config = dict(
    num_hidden_layers=13,
    hidden_size=160,
    n_experts=6,
    experts_per_token=1,
    d_expert=288,
    d_shared_expert=0,
    hidden_act='reglu',
    moe_layers=[0, 1, 2, 3, 4, 5, 6, 7, 8, 9, 10, 11, 12],
    router_score='softmax',
    normalize_top_k=False,
    routed_scale=1.0,
    balance_loss=0.00259,
    balance_bias=False,
    init_std_router=0.00963,
    lr_router=0.000678,
    vocab_size=6482,
    norm='rmsnorm',
    norm_eps=1e-06,
    tie_word_embeddings='early',
    optimizer='soap_variant',
    learning_rate=0.00517,
    beta1=0.95,
    beta2=0.98,
    max_grad_norm=2.0,
    batch_tokens=131072,
    max_seq_len=768,
    train_tokens=842900000,
    max_steps=6431,
    dataset='wikipedia_en',
)
Below are experts of layer 3 (counted from 0) of a mixture-of-experts language model. Rows are named router (the router's row for the expert), gate (a neuron's input weights, with its number), up (a neuron's input weights, with its number), down (a neuron's output weights, with its number) and show model dimensions 0-79. Each number is 128 + 32 x the weight over its row's rms, rounded and kept within 0 to 255. Numbers have three digits each.
Before each expert's rows: a language model's description of what the expert responds to; "comes after" lists some tokens at least twice as common just before its tokens as in all text. This comes from a sample of Wikipedia text that the model never trained on. Tokens count by the router's weight.

# expert 1
First pieces of common nouns and verbs after articles or auxiliaries, such as applic-ation, vis-it, season, career, st-.
comes after: " the", " a", " and", " to", " was", " his"
router:155106085119144171189168120131195146097106115144067144086125170056140138092067195090210079173167103136102155087191174100135129105133117092143149161090127127087104099144158146077081170112100157115140056133120169125147156149082168105175139157
gate0:093074096178112134166080170083141118090150130151131094090094164128155136072158099164162095171078120128086182121085177143097154088140112117093126095098109077139108114165100060119135120125190092133093124088143107079132125143098158052116124167
up0:143037134174099159113175212123089166096122129078090133130117138115129105111105131187144106196101140144072134135141177145139175146124118095120113154114135140094140080084137136164130172143154122123109149132132204118149159166162149124165069093
down0:144077117137055124072144172105117056098107095164133145103126143125162120131080105091094165136101140157078117108111157185146152172101207144122148073126161061137150124153152125115133101133133144144175116075129141110188166143115148138110060170
gate1:201177140113127135122093129186166181149095191101129129134110130157138119093103168114102141122132130149099141073074155095153120153090102176114116098140128095135129095124159141109097114137069087109087081158131098136195113162110109168134170125
up1:189117132126120095135139179149185165100146119143158155105079142136147104139089149069128102133093088166149188136026146125192144097120122126115116117141137150115119102145140058118090130089075107111133078139111082090094063167131095160104159087
down1:118061132100102075123140110052090126128125075170106120101156120186113154192151124085121120151060117128134191089088104074092147070118148170111105096144118134131162096167084119136098131200076094129159100131146088113130145158080169102150176156
gate2:076128140113090123103126116102121140110110172150141137201143121070064158122104113126139094111143112161095196149149121157111101163118153080178141130111119156119151204093074153131090172108135105086125080160130135145107178170073182134174101147
up2:159205123157102096097123135081094118153161141130121113147089178097121055117196154103111157097163119142157091119149124098183126096128164113124118076102060107168110091186112107157189094117152115183147162135079110160168147124175187104073174119
down2:142157156162149120151109145108134194099149147093161104075118128155109170127135106145109149159099110085143089119153110118133132148157168172177129101123020148121175126165139142142108154194122079153156155115121137157081093136127196082144159169
gate3:140085124113096103143089114138131166074149159156160130161175098120087144052151185111141143165108133105165055091066105095128129114115112059105142166119177122061076082080149148145133161121122169157151123180131127097067094060123109155149155147
up3:081179117115141117125151049133138104117099148132112170122209150097115091121083129138100148090121132166117112131130095134064198097108090086126145126135090164077075182121106151166079143149122094147150118143136110186151161125043155174124115141
down3:114148136081142183128203094158154059118164166223140168103075169168157108154138139143148122160183172187184106109134163075101095129184057127158108136107111157106112099101091169160147124140146153166151113120156123153118104145133116158119108161
gate4:184129151103075140118150182106150140089074168157059138101174131125128151074165117135101141065071111164133179089129165060138127202114177149202146094081138124049167120154105153093144124151143121145081123124143124133150118157136105138147169112
up4:126100112152177193115118093127099146093160149137112127143096124176145119145115049162190136126145164112116160124139156125107058073108115116113136113118153169153091145101188080110163118173116161082141139032146158109143146095150147158137104153
down4:181160171202109122143095172193163104125061138133107151143084186170164137083111130085122133176128161144156104117122128143154176129085147158104196122122095065114119183136110092129160103142141051153099175120123143109156137104095123113160083073
gate5:132168138173115150158098140161121147140080147101121106113153140102090151101128109140156111165144104138156168144087135125147172134194148120144167126129100083119069097092016059092085136167149093169176074121095090146116089205067146104173127130
up5:104206094191152127087132084148109165151122156138133160149167065107184125138133163176105078103171127226121192132132081162126119112174103121107165104115143135133108089102109100120110181144063121134186080090087084159116105168156140092140187156
down5:186141164149033130158073141162080128124075101105100141102133123143147168118120127101088105123121137127168101099113155156117079137117165106132150147069070100176121197125139138083196153133115134153139111147068075135181064144103154075169084138
gate6:184094126090155133139118125153107126166136156160116123146154106115144086140083170104108136144077103142111196216119174115152115157148166167140081189096154165085089195108073129118082160157164177145080104092124060153069096161070120141158112139
up6:173149104158117144157065118142102143088094097146115114117130107123095150134094130068106124176094169168214156112119136171143160071104089077092113122129140180079123106052139156138096088125158126144118085100036121111149148113163148135093126144
down6:137167135106122080159125143128123144089103136106151089131156117122160138134115125131136100130090137188152148147192125118145111141158161120111115160096090126108128129080165148122038148139085084175150089083130104104088112161165104091193080116
gate7:128110150122169183173112120130150140086059179165058152174059071098145122098078134167103109125158110093107157112128114114105133090134107122092097110121146144093118030094077065094119148099166095107094072077127156142134137043105102135139123133
up7:104120088069085068089120106128148125121120160152137120142085128127133166107139162180115173152147121139179151150156075087072131094144119171122125134096087123077143168117160122112122180142119132195045092127146126191126160100063078142150133123
down7:095067150085158191129134137065161113117173140121102149093144129136160157123063135143118116091120142161125147056128058150110176111114075168076102178033137109110131092114115134119138120125095135201139064091138109083115123052118132124191086131
gate8:094079057098152098184168141091177168118109151088191123149136078153151149101144132144193107183100162099074145091166164161164112086138149180111138114110121110120089139043170099106134152167098114110138112105094104155169114120138189086108132091
up8:119098086192139106153111131171087151145175123094125103129087144095169124114136186147140097127137132093105109069120120148154085121131097191059128089165142111157132177111152121118151069103110110134147132105101170110129088129122124127075116114
down8:163143123116166114150177114202139119137141210104108129131119104135158106108171131131120115134147134075095173074104139142128195104128141083158145123164224180166113091085137120109133155121146187102114158152084120115187087198068073110145126120
gate9:153157144132064135056105107183110183134113107102150145124106171126080126151106092180158098112149126164141107107158143102178176148169109100147134115139105118191139129169192136119102177119156157076082069126153156114063157115140131118157173103
up9:088110115089116150139138126151155179142137157128139084131121128105150125150148114079126160134133140173139077155095104177130113095106182116122140185106113104101156144146136145088122103170022085121161154124138040124185167083148212161120130089
down9:119103075172110141108138120133064096108088136167097196142089152143117179086119156177147142104094054114071101113152121133159119142110153159121099103107147148171091170150077087151094110199103125124111124122109156170155081144168056097146153067
gate10:095134148158100130089133120128136164111150189130093107151132158125121140121200116109163124144107122201051158049164082119121180115156077146154079156112100141160154126133104100160094167153170101144101148124130143122118163104152180115125134154
up10:176042152090101128164148105123143126136126127115100162145147134168179171158171137195158102099108086083128096150116197121166074134128100156129129141079117143159154196148165135114133152140166137163131157136111166078080152035158149137140119165
down10:133171144153156134129128151143164177140108092173088133114057143187135131161102161126089135150131116137114131170104193073120071088165115157105143129150135186102102098150139182146063119094131106151142109085102131157095146131090143191168092102
gate11:139137099156164123147157148103159090122133072152143092138174121127149162150102150132148091172131128142111147161131164134151195106111100109175106103116156184210114069093142160175125180129207118135093147061045138077152099111116151136135149142
up11:119191142183138144160104128121182082110101134104128096183171128140118174142128132091170051130135154131129136090139163096141093125176112108182159125128109120147124112098106091188129146108132073139171109177108171146104143133063194112118119113
down11:138045094167105128122120144146147117109074073148166122103171103170147061120070096078063137087189138100166122110131167092136184112115095163111132107113150144092135147121154127164149162089161150196085106096085178154143109156122109120157145085
gate12:160140113118112141129132156016120169160142195130113097128163069109164160129116140126064151131101140135091155145152160100129123156112170139142130042112135118176145142107161158060133104117095087146117073136092077169159114168158181151081100124
up12:139106138142130122210112176151182153122113103093153107105084114139190093102096107159196168133102146097134150101068117163203122109080140139142168157130154125079097138152185129141153126174156121166112181111204106157111114200108123119119073134
down12:107164158089194107135189100136090133098099111106088112176162179123104121075119121116188151142161157120147119159086121133071192144159082119173162154133178173087145112178178071125121135135142116163131135121132123084135136160113129118106124120

# expert 3
Single digits in dates, scores and numbers, and hyphens or en dashes joining compounds or ranges, such as air-ground, 29–1.
comes after: " ", "1", "2", "0", "9", "–"
router:075101130054115128116074098096121168183150121166144103179127140138166106138174129160091106047113084117139112099146097106116169116161101121090102136153094077135109141122070098092063112118158136071145186140111164145119105141148126164080151088
gate0:064133112113073118102105115140177157106187158166138123088094130100063115143151105136155150096159157161101182153098144093141192133199151108156128136196103168087063164105144117100167080144179094126101145104130122098136174126133145155105112164
up0:106109063167156094096109071132087161138166097129141050148096141188140066093151152143136206096164163129169182123148141152157113126177089144115094097197085128118094089137094118173149114107130105121154161122044155093167086154108112100148112100
down0:100114098189114211216148157142124165104093114128092119119131109114112146120131109146108136118144144176144087188180098057135106162115136096090138148095128160132105120133150120120125095115114153121099130136204089184169181107116102177083138142
gate1:135109143115100135119093043117137118138092136101141093154123129069051117118101092111136108075105162150138130101102144086199156136141076202098170119255104128104159145112133086153140161142154140134113122074157134098105110107138122210082168140
up1:120153058125144142091149184138211104131132135110059188113097149151164117182126169102114182087148144105151107116117195099108116112116159147116061117141101153143147155106090163193057097159168074126156127119186150089122144092125146101146161140
down1:170132142184110086118125184177116172134088158102130132118148166097093113142084067133210126115125181153121128124192110082148111128184126144111131111186111133092136120112102158130139173113083137160081157123166113148118126123138074066100184109
gate2:150151151133177175111167163158170166110129152149159110125149152175128120096115106079124148060077114119068055127166157151162102114169116127140094081068160156178154141181079136107118088155108133132173171118084158139066166107133087158083118121
up2:145086154132161116158119099109119104127127127141078130195166089088170137114134112135118139124108153111142132127106115164079044086078120105200092170203124160147123151095137095146090166121121148151116102164160138155157096129096131100211101096
down2:160121143108211147126151127156114109146167103187125158080157106179165108093083149166123113148112162198132084126183110092111132125148156130109183153100139134154139136110150144150102113085081142115087122154166129099143140153090108068127112094
gate3:066131094119101138141120097115107148155091120168136132170152117139189183188153139061189159095140157129161135141130088171157148145127126107087091163092151140086159101127108150116120097183102124147149148108136080143140059128155132152159138152
up3:170139104147156133118132178146112099150132170060118156136073101168125089126095149146071101146106085126089136112088170083109103082147165191071129146135065129171072165108151097117140067130103119093151110140091088097128135135102129147106141107
down3:076146185175171224079126173147158100102120173091147095150136135118170117123116190064172129105093146115062101110111131160142079102093112142115108103134109142186104127114143117108192162122100104169071133094124158132142139125142113117156072112
gate4:130081113147083144084074127167129173098148120150103114092145107115103162137128185139045134088126111157113112163102138105164111159108134147133110177115154160138138128145112133119167120166049073128126219101088151090095101138128095127133137158
up4:164087123120102142165133132125140162124151125143132095151073084134094112163072116096114078150144100161161137070132142122149093127100118141106104122161119070150083177207127149156189110111137151127107113114115153096146108097128090162159099075
down4:081119109148104143129123070165119135089086082149120107096193111135149160102199190159106154145070125116076160156142147125110080121130183125165153101104182126111171131136098190161110141141117110118138142075158058133132162185125181085118167186
gate5:092103096143087135126143171131150144096038139152124104105138086180190192124115108117203147167096123074113172116171063089196146100118124086181125148160136112115153094065139140150158079163145157131113195189187162145104136128141131134139053096
up5:143125161171102189098120103125123183114146155112117137138181176140137148117095152076132111189090142175137122114093165132071128142150136197148135114163175107117118130139126121111171123080149098121182095171096156107158154081191132057095144191
down5:107181058153133075120110147155134081138126134181133128107147098107120110103141139143106103152133109150100144135168082137115153141110098137181189166048174150076135086127088090132155177136100120126122158052140105178159127110159081119136181155
gate6:168118163096128142204100109080164139169131134137100114152187143153075189101168093236189088130145178094080115160040091154155109120155145118136112150192138140074098118178099113121103087109163155117137184141116129085102143144119152122119072041
up6:163093113134160157139148105173119140174139101074193178111143127144169132148118113127166118095072103113115159160111081145120098153115095096136114132117109075118123190079145108174139144132115114169181129179080152131087066147156101068136116118
down6:137108149106150145157170156130124103130199123120104082090061142159128127106137097129121076090130123166120158168129095105088134114124162211143143129123134111147099151137174132148056045147161159098109054081128089125096125075160115106121129145
gate7:161130122115074118145142117134064151129086117150150081174098197163144152221141150089141079093175142139117084094122141130130091079088097118149172164148161130111136159093177175125121097187123117185116094114162119132110084126099191124162114160
up7:119164062164140130113183140129067119180142059151062143162152179098108109125064137100196111115150071154118039089146087079110124105130134145117143121129097161123152161107091146116108131115099105128136145141162077111053150152153111102130119160
down7:143101141138126069113126124142165134122142128126128107061155119181130134147163091136166150163087148141123169133126122151071093100133093112114131203115124113085161166127118129156114066067142110161093152129086187136181098126108165159143134124
gate8:138165150149149137128105084183098142127143093168144100113163141146122145077096112162103088140102080120131171121108143056146103100126134128180093026140145148134138149137101138089155193157034108129138175190107142121167143114147131106140135108
up8:060164125103141133121159124162126135129122138155253138147136104169145165073156071102112146142095092092106142155087151098126120126099118156117182137113051139096096115127131075085106159131076062108126137198040194106132122158119159061141132120
down8:095106116131166128128139091107119104095112195134106162109125172119161152132170094152118138182154124177074148127160098155151144134162110130116097109133110121173183067148166170191161133102119095111116150040101120180182138161129116124117085087
gate9:103117115110171082145120101138139161143135125167126152133108114128071138203118122123148107164128135102130111178108131143130116122097158111067184101126155106147153107101145097123128088133029093145101104109174138141098039115093156105138117121
up9:095102136151141160140079179151133084086149152122119166134165144147114080198169124129156148166138121171097129122089172091127140178154155088113142093120112186154092127144136136148099122073124052070095124098169134118099137152069147183096152191
down9:119138113172091050081151085121107183106151104142115139168141107119163138107085119105167044091151114101162123139094076137100130146140153095153138089101084109079108152124106104138131123140091136124122145150107164166208139153176125180089085162
gate10:184124104141179186132114154099116175126129118169155133117115169113149148099106114125141149074093086120099129186171105185092108133069100110180050087111095134142116127133135130108120104144146096075138124149138144185087149097087132136106119114
up10:173198125111128119098115103156149100134115127191122130083049088165108180179111198146157073148105164119113148081181112178088157127115104190098118111070135154127148203139153164160053141106163129178138095069082177140142120127132105152127148141
down10:110151130144118067107107199179186148094084161094113104065119141127133069159135149075169138168097105144084141139156131098148067086148145138106085111144097112122133127125094147102141210172141152086148194136165124079126043137116140126121122093
gate11:139101159110141137163111097160160125203105074131109123167098093137136177096096146149119133135077046138111167128154114092096142116087156146123230128099163145135139109139053164153104166147123166118162171103148173096118102107185161154125149143
up11:135119082131166145123096089162128084145124125128145073108069122144081129167116147118132165141078088201144141108196129120099151113115140151097123080141122067152165138121140148169086153083097126138117147129152191195096103131063090164157154160
down11:085116112170130104148128095129133076135127115073136156152128082080158105153123115176118092140130177079123148152149099110155154088127117064125136134097074096081205128106059153167125150067112153097175168133119086125118065144159108110121138149
gate12:153081108153057170141080089136085098119143162207140135127132128136055117130177113059098165120111116079162094139099096077080099091123158125129147114157141102093099103143080102142141139105119110090174168131209135097097143132120148121094082118
up12:080146097136106132142136109120153092149150168169126110131193165140068135155126176117079146081133104088095178185126153091121128096093166133135183119101111148139140093031138119122127143140116133082134078135156087143113121154102167134127130176
down12:127118113168128148164141150154103144096134087121123191129109126072132138079155126148120127187111140161084116121134106212097106122123095185098120123152073125142155118176146146136120069106085183122134114156138168171121103175177092139137158064

# expert 5
Prepositions after nouns or verbs, such as of, on, from, at, plus blank spaces and pipes in tables and month names.
comes after: " |", "|", ":", "%", " January", " May"
router:161153078130101110141154164173119154121144151150122130061138105138151123111075136118096127152109120144138116113168115183136109129112119178134175145181163131187150107162186066116139142164139132069097128066140120111054146110199110164147140135
gate0:167137141139146138137103146112149157165198156160107158170079141130130146096092101142141125137088057125087135109140147143141117150173170089155186119124111201139137160183123135114169170100081192102112149116155140152141137160150066134147225199
up0:135129137119155105182098175136148080130049144083076136155137123128125140117133115046155170130105182153201077127192108142073125099135134136086122126126129097090122103116174116153072147176095106095128057156080114129152105144114143136105128077
down0:176128123155123098092125144154093158228106099141118081170106143207163129126138157196171138149178189217157161111126108089118152128144175142109084114182167192159112080189134189093136155145141171151114144105134145108162162131097137118129164163
gate1:179128178147125072171099080173212073101111121139104091086118147063113146145127086136138115146081119105121111137128086146131123171153104150164094168128112172182136059173090119148097139106098081155099193121169172105149128093158150147069137125
up1:083089146067136107102122145089107163140098106115071142104091086125140127155173152120124115103169114098171096134094075080064073169124205096191148136121066139149104156154147092076051131125180119153114184117088092158108102111158175139128084100
down1:180119062110126139117134103160099169108150149094125213060168080123088142099145161193128128146087141060129155160153078208185218103117188151147080165074127066142127124146137115160158096160128060078133066122155140140104172105106112181084115130
gate2:071098146117108087157085035072149091130147117148121066110205113131127162117170126175142169144078119172116125134083120129140110105130124135148109185133154089183139148116150132171129130122122175153132181085147152127111097097098137097149128141
up2:142134178147107068075130097141090133125148090160199116128106167157152104116150107123120112131119165117096195101139074108094131134101108136097098114139127145135132129082154107138195177144105111158130223108126134164106099134099205162109071099
down2:148124129189079147153108089118078080172128095116157123083137108122141154165095173134137091154155090142102163132161135111123143143121131155115132135161140138117104127145121091120108161146150136140119118189170088147136123125115143127077186143
gate3:141155094194044164138068103130151122135138105100114067157114186151152140187129126109137125124093126115119138120098127074151144123180144159131112137121104095175128127167212141122100126170192155107124073065110130172108080124147136172133190128
up3:141088089142223132150136203115093094121137104092152105052112116151087115148145047148170080100109138142170104106143107124088148123141144141114135139174099116117120097158149109160145087212139110151126176130177066121118116142119165158135143099
down3:094155144114122108160054115110145136117171153160104094133131168097142138183141151110145146183145144076120146080137149127081089188134107123126091137139100155157115092186161174127126155113097131055129107131116085090168132093193114111184118154
gate4:175147143132211088198160134083132161154115126170096140100137141185108142119136177105084181106155133137100126191122161119134112089146107118128184137153076023198120188136140142107124080066073132134167095113172119125113109123127116188134150124
up4:146085148088141183161134156173076140167040146162113122140126107185055186130127164129129075157117127155136118121067145184154145105178089104147151096181152110096150151155115128140144075103114126091098133064128070083134100075091121157191140155
down4:080125098082168145158140130066116152107082160064145095113121130168097151091079152114138092142116142121139102184087116116106096131161148101107103103170111060144127053136132166179112103134178129106142117075164131109133144126101156119113155138
gate5:130115118097157083151102165115173108162109108082144086126097118123143158113082169137131146191089147158116135135119171190128050099134118092163145126114099126117032144094117096053049086117109101112157130130102161127141134090192154122114134119
up5:097107140134137126165129187128146111141084105050147126117095141149152165142143157108129105157107143152103091154112059137119082102154073140152189158097144139146054108091140116047106070141166159124132125081089139066108098094118120076166115075
down5:139107091120131166091118126116091071144141111161132130140176141159122109178053144134116125158176155096127122107147105144095145101129106114125125131100138160130181126144129163148177120205147161111172175122093065130177139145099142125205125151
gate6:153116108096086104180092124094158185124114179115098138085139128099126185101075113134162119081141181169153087160129079107122156109117107143168106114147118117154192113132107103135122123173194068108202072122195083116083149148124119131082067143
up6:091149145043091098176208121130170107165143115152123163145158120161145062111112114107217155069092099178095150125109149134126173128147128171046118113063080124127148069117100150131103073112113140072127217092117141138104122083098115109195108114
down6:084158136127193185124085162129119113116054123121167119178142114125119081118192138133085155098101077142182088134120082079115106113099125065148134143110109073067096153144120141126161177086118163144092084077153124119135158151179148107156121090
gate7:149186169173126070137136102131101127165112105180072079079133128084155140147114122196155188161106121139140162143107102084157176114121114121159117169154119158113132107159159108078154145173119095169170121052145183084151076093147164119124126127
up7:113107188110114155157110154123194159150113109131135180138099209108110108119158113121111152087155150148137140142163112079095144141172161090148156059144132181098143076114070129158142143097134150095114116123100133044166047156114107137088103145
down7:146106138184133086135136124105149132131157171130129092123137106133126171131081181115151177119094085093064124135142121167150071090132099042177157149098170119084124181101132127123121154062150087226143172092128116162085132153187173091173092123
gate8:156120095122060117174158121156061081098072101146108163122149152093144138109106110122132158163128216111078117175114137153113097109142097110166137169152128159137138122084098120094156143156092087143085127061084150163079101154128131123134107120
up8:133132154172134086110122168120120108150150150126098186174153136133135144128160193134111123106165147101148085126113148098105155095129138167076152120137111106166051145125139115135154151165117109130166135120122142179121150164151100128212063128
down8:109148070151099137136094063081141153167125131062163068169121104120092106162120049126125137134104082141109114166142179137130099122131129124150075135111182127108151170110126103166137163099096189087131082122146079169136176099152131148057127080
gate9:143184147119076124132115145147185131177127139141172101150134084146166158133112128094137161141133139171116098089137159145134150099167109129124195121153084137138107107121108116162108095110136104105091091161163107131155206123128097103143094104
up9:133105124135171092131098118153147093098128143161097077119164175084107092101131125163181096142128105087155123152146118086104175109112140119120123118144156110067138181147111133104108155144144112169156175128116153144093077110151149124118146153
down9:165192136154108112106173069148187145135129138083113162139086126137148166072150168104182109113173138135094124126101079139173136164148136132144085060138158054127140093120078126172112119143098129089073122145074105186121170101114071071087138102
gate10:166066087150047112167171149147143191064201141184103080115111123104093134129105139141110131134125123138099142106192070178099119111088133100136151102124139081119090138186118109080143102098113131093102196103102145128114172083181213110141149193
up10:214152127153119087146131144196134118144103137141074176106103151168152126172166102198197127169155198157119102097124147154082241118119113121119105108111151092142079113099090141124140113093103100079089135168061132104149116125086137133138150145
down10:100180149108093133083124144065108135115129130064174151128096159122104098098054169120112079169158084174198103083194165152159075096081111124130158102144172176104123150157140177107098140165115141085189132125143103122092117112112192131120153099
gate11:168098165096167093090128151146111108148115111172120118127148059098089154071148135085238138192102166108118153130140105136069162107123159105134203146101165139140124152098116105128132099159113124146116130193115161152148144158106136109131153129
up11:071094143123122168121145165133146136153153142142131088151140087144122194134146081172125147150081133128111091168078176133178105105146095114093148197148183090185048183144162145088092107091123128154160131079175159123136157127134131101145091113
down11:080138160106149110115116103131150121114131085104131127155173129111097184149103104132100119110119130111143111117144084073028140140141086158123133181146126130108098100101036101110154170132104136135115114090127078099126139156084156115131135106
gate12:171190161139153136162211146104106187163114121125104108123131126186113166075097124136088178112081098084123116191081087119140146131217199106121187172180146081120091160126140161074130155124099157098133098143142161098105179114112102143149136083
up12:098160133172062100128067108143135131166104154118099147130110136101180162179141210130146120108160103113082133108155153130153146184098137161136079142039092138142149109122103138129114179164080129157141127099132123121125129126143146091121158158
down12:174113117134101095085107128149160107087207193121151118125150144061109093186102140156170138155133158138119125122101141131159134107115124074143130081123226102089170121183082097086173144135119087112137118111092097135141100105163108107151074137

# expert 4
Common function words and punctuation in running prose: the, a, and, or, was, commas, often after commas or prepositions.
comes after: ",", " of", " in", " and", " as", " to"
router:144149165170136166146174099090147087140087088120159159171142127153060223140214148159133146160097179129154116146099109117131126148107128141094101104065138143129132159092099164167154082141135074167136138141071111125144167093092089096117124153
gate0:023149114130084073117094143094160117129162146115176096170152118129087153138186119125148143132024157146101125102092138124099136155216107096166105103063133099119139133167119122149136091126088124129106185185101133119149124164199134148133168115
up0:175208077133120126133097123098173135106071125180123092113153164171157133080150123145142111144088099144129044122113075099086146132113097120062111159084151122123125104090156059145176158101108105157100122142131123110069144106162154126134135109
down0:123107093099197127098143188112140159113140146113154100103167129074091154103204133088130097110170125134123139150117122151137149170125065199200197148080148080125175152120083131189098114091138127103126135116138177159157129162088086170157121150
gate1:129147116126122112074159127183143113223136084122098112135098147135118149127141084126110112179145177120045057132127097094116123155077084121137126162158144146181141100097206071111147146127171125113166105130147168145112172107116142161201098118
up1:134129127165089122129116132140132122062135123142187170120079104140100126162103139087080134177169096130165106116119112145176148056163124155149050120141129110092136134135121117148126123074147134122117160104126143153080098155134192091161047137
down1:117119145126114110145197125126112125186124200153125159119110163159130163082188130120123132097105121147159155128185105160088124113146113102133175126161178134101078119147100095066139092095111131144101158143089116117166153102165088118098123127
gate2:106125151081094084193105168127120167119087136144138048131100116187132123140123135087132144118130128134117152096148090116138128146138093161136145140149176102166137106089145153101165103082063105125147139215144198147106156108087072115130104126
up2:141124111140102135147077159117109091162120124121134175096136172106131124116167161138147183091127112133169106147151122104098189139080151114149145104158065140106141125148102095128167185174146190175132124072144148115111149126174176144138075161
down2:178212144181134165208073137140114149140095126109130089148069110128136115167139171111129099169116116137147122131111145128081093127124163080168115131143101230102128106164109129113121151130124099110095125154160097104197109169204111090104089119
gate3:135158128099121132129083094141166104139094191119140144114140102126135142119110150132130131115127104139118179098128135107100143088127164142163193160155097215110148074100081127128122161158158029153128135187109122164108135104151129137157068135
up3:191084123178136112119141092089166108099087125110099098129144168147125136117143131168068148108104161137131171108131169178123106082130110094100081067143171135101092140138095180173089156109176141073100094134150143179127143092082137158150147104
down3:116135110121129096107166101132102128152149106144081147112103080154136168129142138166140152101149153164095135141114169124044115155135123122128072117111075158095132101148150077156128160197104108233149136126122084123058158161133065170199124155
gate4:178082154136141143128112135103126116136173124118167093169106182187134193123118140150143138097171088105106159123113079112171119139133154140121159118094120088152087146165170078171169104115062097113080134148145101120126082197104125147117182112
up4:082128136136174126060166130165168164115106116154098118080116145173071121106155134115100110124113202086130183130124093168151157140160153093058185103190134119097130166089120131118143151119138108147136072104117147163137100104126163136115090121
down4:179119161103142111134079149103056126103109085059107136135122065140132174136097137153188125118133021147129089108146118072125118150121130132114105163128073145115137142170140133108087088129146079114101068166080101153172121127148119155129166107
gate5:131125133092115109162135142116153106205093143139129113145106123150102152125093147154137167188144091127094062107120171107157172095111154151114205120167111146153173095139163181054073127154108163148139172135151138152175207128104129109178100138
up5:160104111122160128134163157133090170178116095189151118129144129090136092129172160108077146126176159142094112119124165136146086084105090161137148139132185125175178148103158150052173156104067102176134188180158157128110100085153108069191089076
down5:129115092110084135145093101110135116130095086129086171139089149126167111114040125145152067142069167136101112098147114121118093159140101086163142114136102198065116056153109149207105095108112174078134133147126150103103122187116126091104135141
gate6:021137168174098098134161105053145114125147075140118121214142124181124106135154093162112122098124140060131141157089130094158144198118153100139153137103111127090149118128113167059128099123131109095158088126142117148108146120192073122144067133
up6:135131121150125142138164074112161112155116104145113139168189119144111116163136074154108167129144126123165151038115122096147157120127168185208099180153103177099123124069159137110129067104078088082149187094094108121114123141168167172182117152
down6:151147125134138134190110124137167176145112159036135075200120078141133135123125118170171100129098106117139105100149142152093109156090117144142174111146099163217153165152159151101085084109151154107144108114135148149093127150174122120144105135
gate7:152190112117124156080070146141150152134172152151144081121096146106158189139153138157198160161137128112134143123123141114129151130101132162139142179157168168111107091138056130140144131106100103187168084118184145136113142132168119078083149057
up7:164141163081102160148117099144084147165177146134122097124153130143131058154134127139076085122125128134119055137078196118090086135113171078086147159167126116098131138100092135119125122135107094137111151165077125048181132115087139153120152147
down7:124159113158128172144111150162189101112123051137113118108154113195134146152129181144164113130113120141179138152174077100152126084068151144129125053170113149108122148146110125113139111114188144136148120074113081144133079135093197163130074090
gate8:137182143144174146128099107116091130162155156083152113118101089106112131123108153122151131140148166122141173182118139134130121111108133125140142091100101184200055097103132169067132190189096200161147089120070133135133151039154155169120196113
up8:099156122148077131185146171182151105082114160170118135152138071164131123145136146199165094152129146121089111144147112129170121125082097082124137105055144101169110104149118100204099127070104101132120137156162169187116073159089146136149113075
down8:176159109127181157168118060106182075212101144119137166102075133117144109143090153127147156132161126123109089098177123100111134136187133113180123099111146179143111195138108148120160134134070140158157183128141117116149108155111111033150142115
gate9:089143166154132173117089150087107147124090198090161107161152133139118161114129137143102138109108170134138111116126100125122113134103136190080133149130103150181201077068110107087122137118132152124169094139109152136120092179120154141136162122
up9:147150137169138119091128096052147129072080080103146101109143129078131095110171107135159087120106124188141108195206103168148167121123134157120087107145126122139120172124094119142118067139134128113125132118072146097128177145130090161106156101
down9:122135108120103108158154127130193102103143103084126101079103064126118122170135108071185106095148127147099172119088101117129118124075163073129126139101124146141065208123169152134110157119173135089166139146164037134077180080127118108156128116
gate10:181123133100043099073111145105100151117154104107083113130090121121150128113111155143145089095122163101158121063141169149197140119186141091166098149184167103104173147057090147130074136146154148131075087144083126112096159154117123121120054142
up10:122136126105153143113196133148113198085082116113137162135200100096119180116106150112140099187184134101097158175067180122138110139127197153151167103108138161136151126194137147060096151098088096110096141059115170144165130149152052119085123131
down10:149119123123117137088119141059103096106135117091153076148107102138085108089110103194131135085087093151086092120112102124167157102133113088154126148135136110109103119091143147145104090128158110171119091142156073054168150141132148053132142119
gate11:067081115090073154151112136092122116129214171141143066106151164116137125080208172108114135128124141099134138081102162156141122118107098173122107115183111075126082103128148125151143101153104087122158095093127133167154191119132125084138128100
up11:046081097109109109137050100114094099140130134102183093114185187153043121151176125146123139125088107102171097130141132128124132150120093147078103128129109107128174173122079097205138149119128098164166134050130109130107112145144137115076118091
down11:177107157132113156078123178138110093141115138158112190144154093117184120158183144180163133115150149152108157147125057089115114155115109173117127098076136127157114099163099133130131159118196155141150169107163104124071104118138182130104148145
gate12:165125098087154096055124159166142133092115112163169134103175120145142166196135096165170161121133106094173138137117076119096166141156112127215125170143104149142132118123117126111120175170167156114135112154058094150116155102141120170186126109
up12:108175127097196100065114102113138126092108101121170117108200151149129183191183104133074168136156091095134152148132095109118127123171125092192126155204123120082092141124162128120147183132090081110089133140091138153141098069160124155123142145
down12:173151085162053104148128101087149154072089125083122157127145144180074147147090138128121144124140137115090128119205171153151086105189118133126121042149068153117142120073168113198123120148104104105183153102185134074118160110106085178115149127